Weights of a small mixture-of-experts language model, trained from scratch on English Wikipedia.
Experts: 48 experts in each of 9 layers, 32 SwiGLU neurons an expert, 6 picks a token, a sigmoid router, a shared expert of 64 neurons.
Below are experts of layer 4 (counted from 0) of a mixture-of-experts language model. Rows are named router (the router's row for the expert), gate (a neuron's input weights, with its number), up (a neuron's input weights, with its number), down (a neuron's output weights, with its number) and show model dimensions 0-159. Each number is 500 + 50 x the weight over its row's rms, rounded and kept within 0 to 999. Numbers have three digits each.
After each expert's rows: "comes before" lists some tokens at least twice as common just after its tokens as in all text; "comes after" lists some tokens at least twice as common just before its tokens as in all text. This comes from a sample of Wikipedia text that the model never trained on. Tokens count by the router's weight.

# expert 31
router:506473522521558485516545479463458457540567487493511510387449576498524446507535507525518522374477641469388473629475524567498462537403438549586542515549460542477536528521433542510517534621489417574489551439538481535438519546527481570517430519525391500542518506495409538521519488500550501567566431518498426448479492400485413527486504577494556462485524515381542513475426508591550517516593509500457500511541486509554576529464413493493482498475484594485525431505470520605513437489513558
gate1:459561447565546494524507514475530580467521484481500596403502567506497448503450590492541475606454476496493526488488413492524548404512469528620466527476481567434545497409602498473506559553405516495474498496499470497539482432500451620479408525620469585397503410461503464484552513569486490491508455467487380511488508482497504536411518523448547508606506574451524543482432444542455501556512568409467482475498450540535593579550543583430530493544453516503459465501517514472615439530525508
up1:433431515498463469574504552544522470521527447526457479525435423515459486470531466508603454463469523451542484448524420568491461553423413460440527515450487564566400546511439516494502411524514485568598459551432525508461484517492499451454484404520528435499504551572521456473496471422471480454487463499427571451548483603469455490531565395624540509485484430500464454379542581485507506416506496570561627565508553532443445504414548483499552463506504474556516499456515428566426532509402432
down1:527547473462455517501443491544510430437495441455535472443410437501542558502519410531491476465498590508507505574509491461483442502428519460548462503408517535522500463469472445492528569528612538534522497478483461494518496524556572548442561437514422471564551489528576373521571513492523555432519561430434386503432615399471501465472480490493564527471447591480578520530508493472500487598547450494498547563541518601535433478441555492618516480595540474429482484389454560507487435463402470
gate2:471494538467536418478551490485521462567548445518488454592501530493444532470412561393523497524460507500451431567525506484407505510591546394443615565502513486505484505503502474502502434600514550490530416546444547581453483551550527479558478515599504470519361505406521479533447580358410496548521519514483461468472541482481480496528571495553470480527535532500447551485505544553553511525570519444506481373592471547553597535410519528500500455470531516532554420490616559553471477546524473
up2:509504537559468415515605547512557510484534519442526464520450535513480571490503438395480513537469483525476511575479445586560531422483478438483576577526536463587472449494491557485524511576566554487528429582518530467496439535531392491525512475560505486523413424527463502502474565430457578572476547539490499472484529529457504490492600482582552566544449539564501535431528468567538474514506499459396385450487363467523509455492515513506510506481485441488477582586661581527436521453610532
down2:577484506500492497473472483467568513517481580525516394548452537522472422438584575435424506542401652515565540551458486533576465541497451479525495536448519526498478461511493501525472471540449502611489463554520517441503518426482524520566567535530577492587504491437555550514447459479521556485500498448529490484447512504539455503406467523607495533429545460471462616559560475548437404442557495422463528485491422498499570363505511442539525457509592519523483529591542555461572639508497526
comes before: "\n", "|", "-", " The", "==", " He"
comes after: "\n", " |", ".", ")", "==", " =="

# expert 28
router:526431482556528532550508401437399487445494443438480435341472511510479427564542416532450528395445562537399530632511528565461476529498455499612455470531487599512453497534389510536494533559510528572524547436507463539464511577494514521468484575515422496493486529484395583523496478515535497475539424530506442553492504421458456518492545484484536382455464491331430493497429498523466588502484495505439504471485487470523539544519484504529466506460543588503540434482457490549507475469466533
gate1:549410520509477495501428519475491509458547555483473476548484516459366498530465554543464519455438471493475505550596495538498447548453359426525505471544484625518413482570480444514469510567492475394477492510510536565502395472552560462463561470510407460393486509576423612566510556487431511551513452502561520470520413449509490534479582515520488475468593545535399576518426480447568445499532460486491484560470522451540524516420527496418453490415572468498560490607556467475480553454516516
up1:536479462451495571394582454462429494529476488487423507521535493422519592453481505508549460581528533482451529565566566482446589480442319416461433511459460511537467454459409510617502514555505444477508497483487517573519411471487485501456555538527498548501517568507553479546514489505473537495388548536492454570475498559416463487620519506430513411427466511468508509498534553445584508465523489527565493497398489534483561544516414464545419585525455533563421588483533472429472487484479562
down1:496467479576446471507499522419512546566486537520568551588486404475591487520542598446497598492455505519432562488510479508495387454590588578508453557494496535545407565573417519504470479508521499513539569617564436511565498481466441464492418545491543493476512491456445473489523534509614513491458447563493456553548503569480484419462528452548479530527540525589536395476508538475514529466423415459503489485455427457530554560442480459489515438483438562431514401559515475629456414479481500
gate2:517521479551513532563568374435499457458446416536555519509443512524517539543501516472519515424444468532446537492490529551521414445502523515405512490566442589539541519512484606510596478483572496526523475450422479586512504553402434581520473538434530355559493536588457569587480537472439431553499515518583578447524534559564468550599441453450532452414459474518431467425428490486435518547441516447541512525505587506412517520541542478455544575540593532518481446489516514505530465496529478
up2:482551459512515592462494436486489460445546480488463559513543517500581498440497493441451403556548444546554562575474547502463442587541593491471427567501513472533487466577489453552512546360516548562480517361432449516562501436516501504549538499426528408505531543543522453511496570455577552459485526482537455432493557522559536471505440546428504503441484477524385480488477499520451495435510501453601459481469413548493454464406529537420496583644450524448524434518462516480505555608551496
down2:577479490568518505512527544433416513508481502544519468513512475529540464447494436481491429503372598534385541568432459566583564479507472494604490549535451472556532554535480460462485518478504469572526510448497551513543433561437439494453416393492477456517461565452545489452437478473422416521426505503565558367563531491482490496513462555560506519513479533569453423454496495454448469493570432458537622500514418543458514522548557537566467545516574507460512448561488555438524521433645507
comes before: "\n", "|", "-", " The", " He", " In"
comes after: " |", ".", ")", " ", ";", "=="

# expert 3
router:602525509494474485523504476422467551476524492418498414423528590514386430466557512562544526470437476475416480506441516497536627483552600476484517507495474624435567486489497486558470567543553487540472460486435508524536488480594475512538430465550580414497494580528505586536625556417507465503452495473461491534509516451502355450485479550465463577501538517516536502422462510552460560506601494543513451496528446506516484466573472575507449544385429533492485513502517448598493450431434491
gate1:462455498541530524534528512464478536515588515579439539488578483578482479498507498412586569453495464498483509581484443425516525533637420501448434517486522593431480495499480541517417504505462413452598534540456451565399494623475496496465568491504496557526418576486486529521525452473476527537487502546465486454505467457509612543515433501463471568411453494530455522424524453621489532513564658461444424476518407532487504477529479504503536465455401458488516467543554546508483471612547554
up1:545463441456517528562504434530553647513634480555497501559504425526486475635534530444472574464503458474504464487417503535488477495524467548409483466561551462470515525528475550512469527484542438479516524522382457539414556581496482550568519493492492453594514534476463565564487490495467485441443483484539453451548511451551535507563395469445524443428464605618490519456553474528436475581492510423543470504502452463436411476545461496441539537404504480446383403454502570504509524551548498
down1:453554492610479539576573507448410543481525557434522496513514542461566471458433489470545481483554522460467391519490464478543496451624540499438456505470538431525446462532451477556470521432502526470525442559593424385535534514541494559439563476456549533501547559447441592573507487540566467540465547462503509556637473414509527461513465513500492481561538499471582484504539455571504362520524572540436435495469502511492407552463503522400474564411462547463519543512434562479431578510464551
gate2:594492566548516426531474531457537519483550535514542566542517478468420542489514465561595529474509543471508600448505467451536532550533479430517549464556493477459513523408534423432476450523537426547524520534462509446456486529517482481512456487527405463486491496501536549485547466465570435502457468433441553496482414533480516456435539492445386549546558561491522600494562568537495501433471499501482496400489433358526444442623570547474499506465492545538432445667379418496469475476427474
up2:482464521570511557591478428610423495516489437418445471528617507621474498570572584461500531515503447492436555553487544517456530472515635516525451548492455579496453508534411471500494516419525497431485510602541468537484475519514553493530496511566495500477452605522562450537612493446603517455521521505481438459523434437452538537491454531548594505496481552473481503494474551526479527440443540485486509539472582576609513520358454523521444574475497437571528543449522458566487496458579526
down2:464432454552490453473450530462459505474521541510508358322420480559545486502307506448469450482458513486477523532537610493555457442513486444480542555541517433536537499476548476481442542579470457533482527418516406424519431528478459526438472561397490490550522483571424488574423506541549553503532533551521528482544529449599504408497519558485553550494521499484540508492518477500486613628508492518514549553547502536533555519544594498561484500453482529478502454504530562433445455533515489
comes before: " the", " a", " well", " an", " •", " his"
comes after: "\n", " as", " was", " is", " are", "ed"

# expert 20
router:457481546533555536502432483379495441452573513471479472459560615563527496499591506534492497488475575568550509459506438520396532556492438528466494502482494501440529528431492497492484489560480517500500517493413356496532485580393496487433451485522551422464417531530475561495626556496570452488568412587533555469500639418509543466526492500422470413566500427539454482488470561602475561412608477532507538464519530516497546504450533507529478488543511548503542495499560440564496424441454499
gate0:571548497495489507490537430414494526499598529505486569484475668535503527559516473471564449491459522455547531519580529537435494545659456432535475619585573447569499509562449453504462459529505469479495523423534493457485486518469473598614523435518516527444423556533509417490571492521515417569539460418467470567488413486544549490513548493475526505481493490501531470580521529488343483460585517523494469566526461499614515463554585482501563523528534574494541529522499490489475465530498592
up0:499458424503513526522433532504494476507451473502520460428544392561539542483497513577455497517423550502431485465389400417528509518395530507468538486424370495493549456532572517542538499488476502539467401589524549622443494519487549507565547512471403416507582523490461541524496606528532540512536488593534431493546562476521458497492433506468409503476487477485400510347449463508499450498437504505500503430438452540451475507524352546494476513476457463424564486473489593536465541508479483
down0:552480465369509582594527520523478481532555538496449429538439450422505584545505496534492573474462429475495565537493519464598473480512512483498481474491509445471439582500588468508529429480506482488464572547557519458550580607433587496506572569500555406522528540609449512458553460503457551327540409517545472453500495461505532490504528461556481474397546516388417524530511443470522461464414556504542510567509443560402497559461478514512531522514516483571484445496591494544539538535441502
gate1:386490535458490489459534496486444457583428447430527514414440540405480497381517530501541449507464546476512534510447487566389541454376396516462569430494533485459500515524542527394562579416563560475479492485532636504564505439453517564540433503528438435501556486487495402527461464556464434505427560477480514596481519550530553400484501534471554556480475515507483509514500454502491522552503593478553574528517579495600470528449451526517534489452512483528519534366495487557467503524447447
up1:458391593428466417516516461400550557508641458517583412533559483578515650541498581515528632518447526529478516511515557466448486646504492471538468537528523521506512558471487507497480498478505569551548505559489555452495540504512441447493539406561511528478497541524474556515483558464479481566528473541477500508480593534451541480552437562506505523486470506459557457483483440459627482528544513541563483571470459556405525419553454548453510460493403433524437495537473446391477504500497543
down1:534613478491492417429493484452430452475438537433552461557483546536473515474486549458562575527486325488521488526536608530533487479505507573529453497538443476512542519473511504439520508618521564554566556497523491520550501559533482536430470494596515501444510478472419524481518493449632468550626479451531407424494467511590516496541411568447500513529464508465530509497480476565535460560485498524568474550517499519459485465488473420443558542448417373521496446594498472602421504549436468
comes before: " |", " was", " is", ":", " \"", " has"
comes after: ".", "|", "\n", " that", " The", "The"

# expert 43
router:481330419459578528531502483445408462429486453493441508431441511495526528486428505507554499438492461586471445476432454493453434421504452482484514558481521501365516499540425481436637555487534452468414475485419447551496492462475572530503459497573492444529558468393476444511549515455499489475511487500510519489407529429546562394565535492479455496488440456540377550509530557496429502485518581464459571488516509558570527471450487583547438536473459523555469517540539532563553500420542444
gate0:481533424525530469502512498520487508466503487522558497470424569521530413395500498522603590554606604537573549543579498520575475514470452363522418501518575517485567563526461529482453488440539592444441510495408451520387521537549498446501469501506517533516525504519481543483572431489458492485560519533514526448517526533418547410536534471440491432499499493506443507463461454443506427428496549515574545503530544472479604464494480506435522553518557576491508440619555613503416575479421421
up0:490456602473497605447517505617470505522474570401504463505495495479549455551533520485438558504698532565522491525482500621544435492484469394433504530595511466510499528559474474508483546472488491513506453422483430538480515524528534475500541501480586487502555469444421445424469576463447529443569494514534540505446460578452544429502369514462572579451551539553470445448528499476461506431489523553527459491453535474468564394535461391504501464572540549448528495588565498551534469490483491
down0:468573490581502577552525562526462456545488476366475499599496448424516462440485504407536530512567498480574499504540499468562530505498511484411489542464551452495524481528550462457540513437599531479550519497565486408427519535495603515518548514537527494546487430530412539532493474505485554393454470431456513383461451492490571538532522474510541519520556559492541564379552449448412408505401531512486537550409526419479530471415519519423476514418566591491486543593478463519472502491604540
gate1:510534414564419495554401536524392443398477529561491497563570578497554467477573498505522436473472391512475560514489515465405519552435508570468611411430460533489552506495456467430438486424548566436452473505492553436543445494569529544510424531576467478445519533509490489425428426412477490503485446436466533524561538593473554544471553487512496478541473431477490561540601502501497577483500582482505545556585497406530415504521535482546451542502528489510557445496558572511589461501444449
up1:604466482545542458513507609452397407460584448473477573468412545581511594470501418516499561516448492448566531439467468503425501537559456518455486526499480435519490563509492504539440510371453529497470495583529513499374534455558543466474490495518491535509459474367501491496605435506459550544565485509489371493505467496442425519466546510425514547518540516546493545547452433590470501460492594478506552490494567480535542506528569481575469418424543497494362548533506448521467482532526445
down1:487391508531503486462478479453512547514516462438523527493485463464507409553561484533471488458461524400427566573521510595437473513437377486488434463487548466467462464550499605464562477505525443379560445497507402504563507426458480479511506438436527525469482572463495420476480481472527446494479530448515527429510481428518536518493498578492563472500565409623358596442504473492514533522524397458496536481502565557493452431399449499451564470521456474517440429384501520540427456469487558
comes before: ",", " and", " (", ";", " States", "ia"
comes after: ",", ":", " of", " in", " United", " New"

# expert 44
router:537459481521549480472487402351468453460568416422485505426448550551490437560552567498443516461582517497515463518437521543384524544520462512486514464486499549501516645479435499544446486551485472453486492447481399503530534527533396477508407587498443415530424531435479450507603525471452498472510398491549484545492540469538486509487529441489564410510437420535470574483462456576463660504492422517456461502463490545514559537455567480563442509490471443490550462462484415479529534476477479
gate1:504511442485543579563575500472414550405597480544504424535511566498489496630480506536531533434570466464553511407498461463584460575541515534535585467528511424440554569529527530426439535517479485472543594544453460540441574526540410470522531527550428400500587586514487481489486572454520472542538442489502420496621572515524499455554501510426520519468560449544459479581568594472512473450514473571450518552545487540439560409403485495498465468442443553448454446506503527501448480480475524
up1:450554496573397471467470483540393467599465504495536419503501398461453562489541429512504426488522499558507535593504448477481513439428568509338526378467487527443575528478449505493510510543541511532484441550431592523486461409530478507597405546482452514557440470472481488457517496537541533455571558540491472511511408467452578460563499423503456439538540578525504588490492458605484587551496483505577457490480529477450447439472532524560512396427495503512481529429530564554463483494536458
down1:508497506492460547517442500487499515595508486393550501528452560484462470495545524404442373383536539553515486488503473546556617471447464515433447591490421549562495502453538477454483519511542481438540498565558446552516411551530483542495467511516515493520513566358488607457473454494490415424406460460449500472536461427415471538577460456499511405483464470437575505470524542464546462538427535460548504617490496514480452493488493382496527549454610513453585477545559530466557457466518472
gate2:373480559590467526524529422496499515504553464475551453441440479509472507530446450509509500487515511534443402431495413465492390579561446597554538509475460472461588441403500462461460452483509461519547505507512471506519535565388524417427493491490468420523417525441525513509428613495499482548550507448527473547559442549517512557498527560527510557469481466529578499521465497456434527527494511495634660582528499555605473482426536501518485546607543476456505498570459452490558437485532560
up2:554427468456487488524415518517477494577483538489461518542648548535540473486538475595540495534475452535476551480578439521528591467473574498498478582434507536537420556516555540557613590569572541519455490484522547558486552513489474555446518535600534577475527528523464500550531406455479475438484525531525520478471477507418514469486486520577466394514481507470441472410437485504537483481521369514422437448475549457414533527575480451386435550428437460479503562568466526508434492506609432
down2:463508478490604549486487513473397484510465577552424526640544450447565478430552515556488459495547497553468532509428530475576498407435463446427515516458523556523418517549500482459512503488498520453449426485565525414507503552464489595505525517566481420426542551517377522481535441536504431480488525471474532447430549407552567482544505489494484446505495514353454537483450490436437422414403526521506505434559433497471476505595416518557533475541474410567486552479475450536528475478418568
comes before: " |", ".", "–", ":", ";", ")"
comes after: " |", "–", "|", ".", ";", " ("

# expert 1
router:509459475514502525500452516467392503401483415497566504364474470541473438509525454423484584471523598532492455600480508536558474472475500479577483504488491508449502557513576520492505638555473413542545526406402551503545466435459549503488446508468435467550523462507489516520535478516581544519582482574488401502472554427598450429519561468483441450594609447495446587483478534523455567466533411453515499469565418535514576527496437541491450527525510537524529434497569525489529389459515532
gate1:500477448445445479420514496476405505479506552607554498543547506421491374518565520497482621522506523454539471530519482538525438459547449494615475454513577573466455452548536517452504529539479585459517503516451480522523493512541420476583461519549643509547451542540555421465522485445459415488413476557567555486425418507512449517464458548582506425560529557449484426492517438476520604556602519526492519488423486402506536443490542545559495469393565479505439521529461500483522423542444537
up1:465562519516521495560544540492563499535598525366597443516520434488536426452402554497522357529512463516505509479477487401430553475454511441464522585443526454478461575423448514510488537551508445576522467524551503468444510478485538544467481519454473483487510436467502519546490577524562527452479563433483415539618542386552483385509493574455539485507360469566399491499498554558589490441481406541533505503532577499531467501517452501485494491612433484484494524510571508513470533463570509
down1:477516546491498563405428516496555455473455435531474542533491460468566525507435450549537502444550451477494552386479494431369470504571559539563417520522373499431534433536534459459448497578517474505489530405541413496548510482471480505495546453467452445554501509550452419618517471475587589455401530457474459488454533510531443523378494491537481548517461529376520559555511572607470489564446468446496572518462528582488469516492394551465556455533438560484521533496506505508478479436515444
gate2:563511509461358527437504512436526516522438453439513525523510481446430374489485490468510417512519542563546525494429537507395471545595496441494472473615614611501528560535536522505549483511514449540385457446548554510531475497443491551500492526447467479471405508485468518567497475487495532458506530388534470540504533503572458564522558518435506517507465476509504493464441493507605494548605475493487515533576633486507488611411494506503422415430508446482510632569544523533466476475544524
up2:480515482514566496579484499577516495467578488560539556412462500503520480490464445528571585476563539524531537506578494456480492500522636500573543555447513505528464446511524558498415571574540459453488475426553464519477507531460500458590502618512470592529574526537529459508484458507472453416436451578430398470548566475547459427484486521489518417403477592485517476542572598386542487504553489426594482528415486474476520457498524417523509536557452463446513454567381556484556452439477485
down2:451493498464480507472486489476522511374355510532534479512498486455497562467446535499508418598561495420379504478416547647518492459455466504465476492554484564485518503495547523509497445494549467464469528501562457563498439487514557505466498474525514493516549493438461475633518511402475396569395593425465501487434463494471556427569497505536479520552449502458508488558450539419510533496589563479458584453471400424480545484507545514526418450545474525558447541581524582489459607547473560
comes before: "\n", " ", " 0", " 1", " 2", " 3"
comes after: " ", "\n", ")", " 0", "%", " 1"

# expert 25
router:491380552545517552537495479438394460478496503479557544421561542468518497506605468437577612494463545506461466549482508507409590488494468495649490548554471499475593502540511489499573553525510479515517560437468534551573444578411499443511408520475454476479440482535484481540504565420553441506539462550502413427457526486572563491492445525537510545577497477500357529547479561493422576439563488488554537479501507530583504482509478485597492521564510441421508458503554547508508475417415445
gate1:458470521503447469476503493478545498501422613441545541496358567501436500411539433509383568433524544493578542478548569448354531471556528563481417418573549484515578536579516472542568460421478473398455494422475535478520458570476504465511477509495563575496385451526592506483448521556567513503562512542467466430497510539475483523487543626470528505521525518507425497526454434480468556595514458422471545550488526550410493537598550507473524525485540555482562484530513474507543503468513474
up1:530522473410547538529488512537510599531539512475453533494543479479502418571412514550600485522585480507443468470571457514556483514497445476522572419486565578479427596516542410505482475514575558583448488455487537502425558545441465595516522574530567494510550534489533527473422528520519472522424541531437539521562494327407542479588505487514546480563501448495475589450526540486541462494444497538434500505483437493547433473549494433515498599538494581529509455449442526517375549428597487
down1:540387443500463527526516490531406487321441529520479457468571488530542501484486482496527431484490582443506536570455520439490409463469505513495510563495498466575484487517521467520479489518557461486520513490479455512458488529491558496408349488442476553515489530588528444557567508476525535489536493569485497508509518465414445478463394524525548407517468391518469435532535499486506670474506453505392490509598475450505566600518455507470473483492476450481658470495488461507593562494471580
gate2:529487502573534570498569477511547514453547414560400474515457565498511477506498553481442493466427616416453502423471427583498434479509395456494497592464478529495456453548534434508514649453489432451442496525541496474495468438447487505568457429450533534491499508527389425516536585498513532536426470513442527479518436582569437461614520533481461534481499451453392517562457498627480553508556475490536513508513563474569478456456480563446506522483488579468433544541464585559536459518410482
up2:487512553513514490506554506525512541532520440549417498556498479371442535594539533462527438541505616552521545514556504432520380425485510467492551563416474510426445347524542493491579537398513473504502515561339504519532571453543495493489573413482558594504599573487470507528460582506486476566395587460532516465498493527569515475489504491404470470458529567510482521482547468526498519499510524469524521530492544425542430386473549544487466461506531470516426522510439594524540451485457476
down2:500489420571437435562510483459590560512471533435541518460531507467483447421455506416466557570461431545474570526476616569501481557516476464509508624520503440475447425506564547475516499528437492510443473460487489486490505467600557559544363559505455574569487462441558478477531469509464577517514441431443541501458524483533407552536523519512428435512435562429598552439428424457515517482542528463433524515487522421564538591438491438542402428513544432523488536544489580512444492542508441
comes before: "\n", "-", ":", " The", " ", " ="
comes after: "\n", ".", " =", ")", "==", " =="

# expert 18
router:589479445534613523508472458411450452433530414445471515384475563553566427530486521415466488457581532515541513520523582518438485473535476549509551482455490585443494512575448466537492517507518418568416502479428402501454435535494445487545443501516478403524500529547426509559682450479460501404509472465481468524421602499556433450542525472484481443551483422492523504485459488548571610477517466581453528523544461515570574528427534542552509504463543525501555490497520438541536478485441486
gate0:509463530484536396427490505373474500426436509483399486567511435504495480462526538517473526552486518563443418523414501580452492566446450504521581606533459563515419532544473549576609575487452525501549421447421528443523573489536551476512377485459525476519474465398504484459488500511529506554479515485623528475494555380475401511498505499491446539557496521531433568516572423464488560466449537486624451528488587575488404488493532454545487479526561471451539476453555511482465487520530488
up0:553467391409526608518548503433415477380554464573494580413575535548554545602474485482559483448477536502457453481485499443439524468546633481581497517509530573511505507613467565571480577512418405583484488454474493501540523534458467532466463516552524458462510534482478454565548507501517517519508415496463464512506478512474603439517518472394589450508425402562537494529519628473578467520476511549524518548496411512537513478492501442432529427508494578480533501547467452508557466535482468
down0:497478504464549531485480519452463413437481502568558523449540593452366498526474579448518518482515519511556456465520475504559532435518455497502512476555601587519498495502551494618471526394562518503531534448474481573476516515412495547483490410542502404487566511517481531481450515484493386405438446447435487425463467516460509571560594387492471430529504550447541494469537530477557471613516476556564549537511492486566566579525455534590496584477446547468558510556521555500445459474439371
gate1:468461429476555383411523420443517532426537377513526559457497539430423449506406615532526389492452542480485562474452555523439519450426459423445535456492495542491446539532372453419549541537537485449544590506462486503491481421478484439491528450497455435533423426556465480509550427520474509502445430406384527532427504487477377469470509577491487460577478463484537434602476531447471508541516549554536502544502493446522512501551467545489522492522562512440529438519475547447471466506494475
up1:568488516444498593652540588561474459528501515507587549512443434508534583477463484582543604514531446485476481537550436506553432615542553624601387515564569495495491459497549447527511612431449487484526442464521510484517523510534490558470499560473537565501462490493487513436473508461525493444489580506520524484573370470519532549510487546505538463448591416457550520385474555534507458538475571412444544483506557513428459477564430558500470488509452499568488587465530518485493460514520523
down1:544401510453506578484505470546514456432468551527548408507463407478593615460538508492493433492569524432530446498469479528493602596545479482454492510479555490519598570415459496490498473525611484487530473457509456557505463442546424466467570500441455587563533437525472501473467424495494441505562498472579513426465416632498561558482428489436453461592605512437525464399520504539507554448464487535501501449508415542451486516466437518538474558454424528530437512528439465518575480513462412
comes before: " |", "–", ".", ";", ")", "4"
comes after: " |", " (", "|", ",", ";", "–"

# expert 16
router:505467429557536566458493356455466445398480456465433405386532622527470506493515466522453483425476559504482407507494449555445558503470473554434489499460411527471542474474482477419527512466536489497465501407394386578451429536489405485508528540494463460483516505528487535559574560502616488562496463583518564596491524516464543446527536490509490438448475374492448494497489554539528607559524459529413490511506542527499463447466502588530514505484522590553458515546466454534554530511466456
gate0:541501443504510443524476506413516524535528531482494445527578528446495443440462458428583511553443490469447433458515472541443532523530536536535531564532366434495503468453457583460473487413524486468585488544428539569427463554442503492526486530502490534450404495586455503508512563502557457481432501443449557477497553530470555604513451517578468509537549494412562524441582446538472490569523528618493420526474412488585551476526432460531435615447506555592561425522618525516426520538459537
up0:501502566505536525516491479538440574586430438500473495522410531513542461527469458504469483433555481622520508493529471608592510465621423560531501500550500531441423528478413465576463541463465505532562483448523570515458456554523451554465488422554560477537512532489551476488516459507520447524473532495447475497587585494572556430545425542489554405442506473510541569592418534421498521450551433438402450622530456508485462453429524530517370475419518476446524483480473503541496586517567448
down0:405511486498455650518527401402454477420527454540523528513577525572448530476512459502518458438461452511443507469487484493470484437512453410549476466460515539506426485542452492472509465480441556573494492560553487593574452459524481571458427508400581484476540540458550484584480447408510483484522446419472518499497469532443554601445501521520535546500540578500485516529492507585576522479555592542480487447586420427486393582547528433490549479440413583522589535536517522423444514566468504
gate1:319516503524504522519531464506478567539615450533494443487489526605558467502589487445593507423460525542527515511500514528425502617468450515491461385456433481495497477578508452489545486543504448518438491525599508397492463460476513540440425553462421523563449454465414470475478512506517540465462525424594521536428483552501491484398400474497487524479368569475448516492534520465457498493576473525476537528521501462458531530525553444433514567454550562543454374484489433498490460463543428
up1:528554550405469518456592512499563469498547539497471449546520553451398493505557481555475435545484433516488445519576509445388542432454481500492409476558576485522507490439447510467576490480559410542489463471453585541473537469510484513415463451474566564446542503502523544441555529454644501521459457504467541469526509456404383527586466514523472480516466473418504523455486577439505484468463535348454503505535416538532531410500533466464522480462554515502476426471590416469470496608405465
down1:481439533512478550467488472582540517488559458583516419500445436510444449630556454538547473470431503498573497590486481554461592483526438520527531438515545542511560534439438461504411562574462541465549446362495515508492523523476509548454571491531524531546451495549597465366479570571443479436504486409539415539442504500487462482492427484492508569440487435517470549531532455515486488503555533487503464483597418472466500444432577471507466460573451450417546612474540480498598409491508553
comes before: " |", "|", ";", ")", ":", " "
comes after: " |", "|", ";", " ", "–", "/"

# expert 12
router:486552513512495512521449522427484516460491400497586558504533588476459489500558495566467585443518474571477415518460570523413621500478435474534567457485525600370535587494544445534561455552536420592535524486457491500505508574456514519525475517575379470567506565500513523538523587459544476536534461544447467579493558433530393457612554517488447504482477650531484456453462518593471495497521453481472536439582492514549479402525472569567457486441471483560489528481549476511483464518478492
gate1:586498474496489444342496530471581585519478544504473550510520441491531480502476518495555405432526571510569533619515447508489472527462552424522543515563526650536468486447541457405542521567515508574591503526507514459479525568421421501478414518466526510520511520532528557484514498528483464555514560547551478477533549502596487419404568492418562475514465491539412438502410459526564419557540493504518541469576499504538513541512488461434492472430525473515564545411532496498404597580479418
up1:478535500556474475526496460519482526514515511490460523535455536550444512530417515577466441492449580547482586500469547508531511430421578478444480529582476552426421468477465418404490477546466528431534463551517535477529436460537524467463530585485482410460481511571428530361461508458515440553530472430472402510443523535496421455405457520514622481561560550405583473520513507482506547384527545527503463619491541531567389518539464528436448547508484600412462479499439571531514453494483459
down1:511483531520491465574553474489481598563506479419531441480488521483510470489469601437506439529409615511475561588544399507480529551467656487485474430545427511560574474419512472559536669561441481522508510556454431439506546499571479518479461564378497548478497441492513488451474545490500570523573454542541459507448468515529487517433542482472464473476495485415514484438482459522500573546531475448584461548492543647503484431468472466515529510549444467463490486553412568446504417532494529
gate2:442455507590423467538555505539451557386541539457500419488578455470548513506476498419505513517402368427470373509539513502507477500489430527440497522518560467463506545573563551492594486484487553581504518417456473520574504402430478467485455526479420619452479588601521493551536525445570513550626373496437463546502508499549458536499508486478506505533452501489458452477516456462578511470483584554533427465508523548506421450510534526526488425537541501429538572495515453530490577507556475
up2:573492556486508533535569491420503428604468530492437541424484462566517490496461534480479370466551578457477570511490479561457526430442515523568552526414518519488532561449485438473388497515488434474476485548570519435518455585480532521392480365599560442567506505489479447360428457510521565568453581510450527516491518531481544442498611501495554503475505473525568459587488445407428453558520531522501498439498492497461599511560558450550519535434465433540439526511467549519466490473474497
down2:527529499381498571481497473584533455488563438556534541506499490513497549423563579466499472428481528491449514471425555485549532529425448500512473499422551499508575488403423471504522483446477539504470566474450431525555539582450454555516390512456531448564531512482584513457569515468449463429471547439543521489519520451538485496463461457484434562416616505443576454486486466528326599516432497543491501470587480459444564504430561527476520569487457465592419449523427504559561532477433554
comes before: " the", " a", " \"", " K", " B", " C"
comes after: "\n", " at", " in", " to", "ed", " known"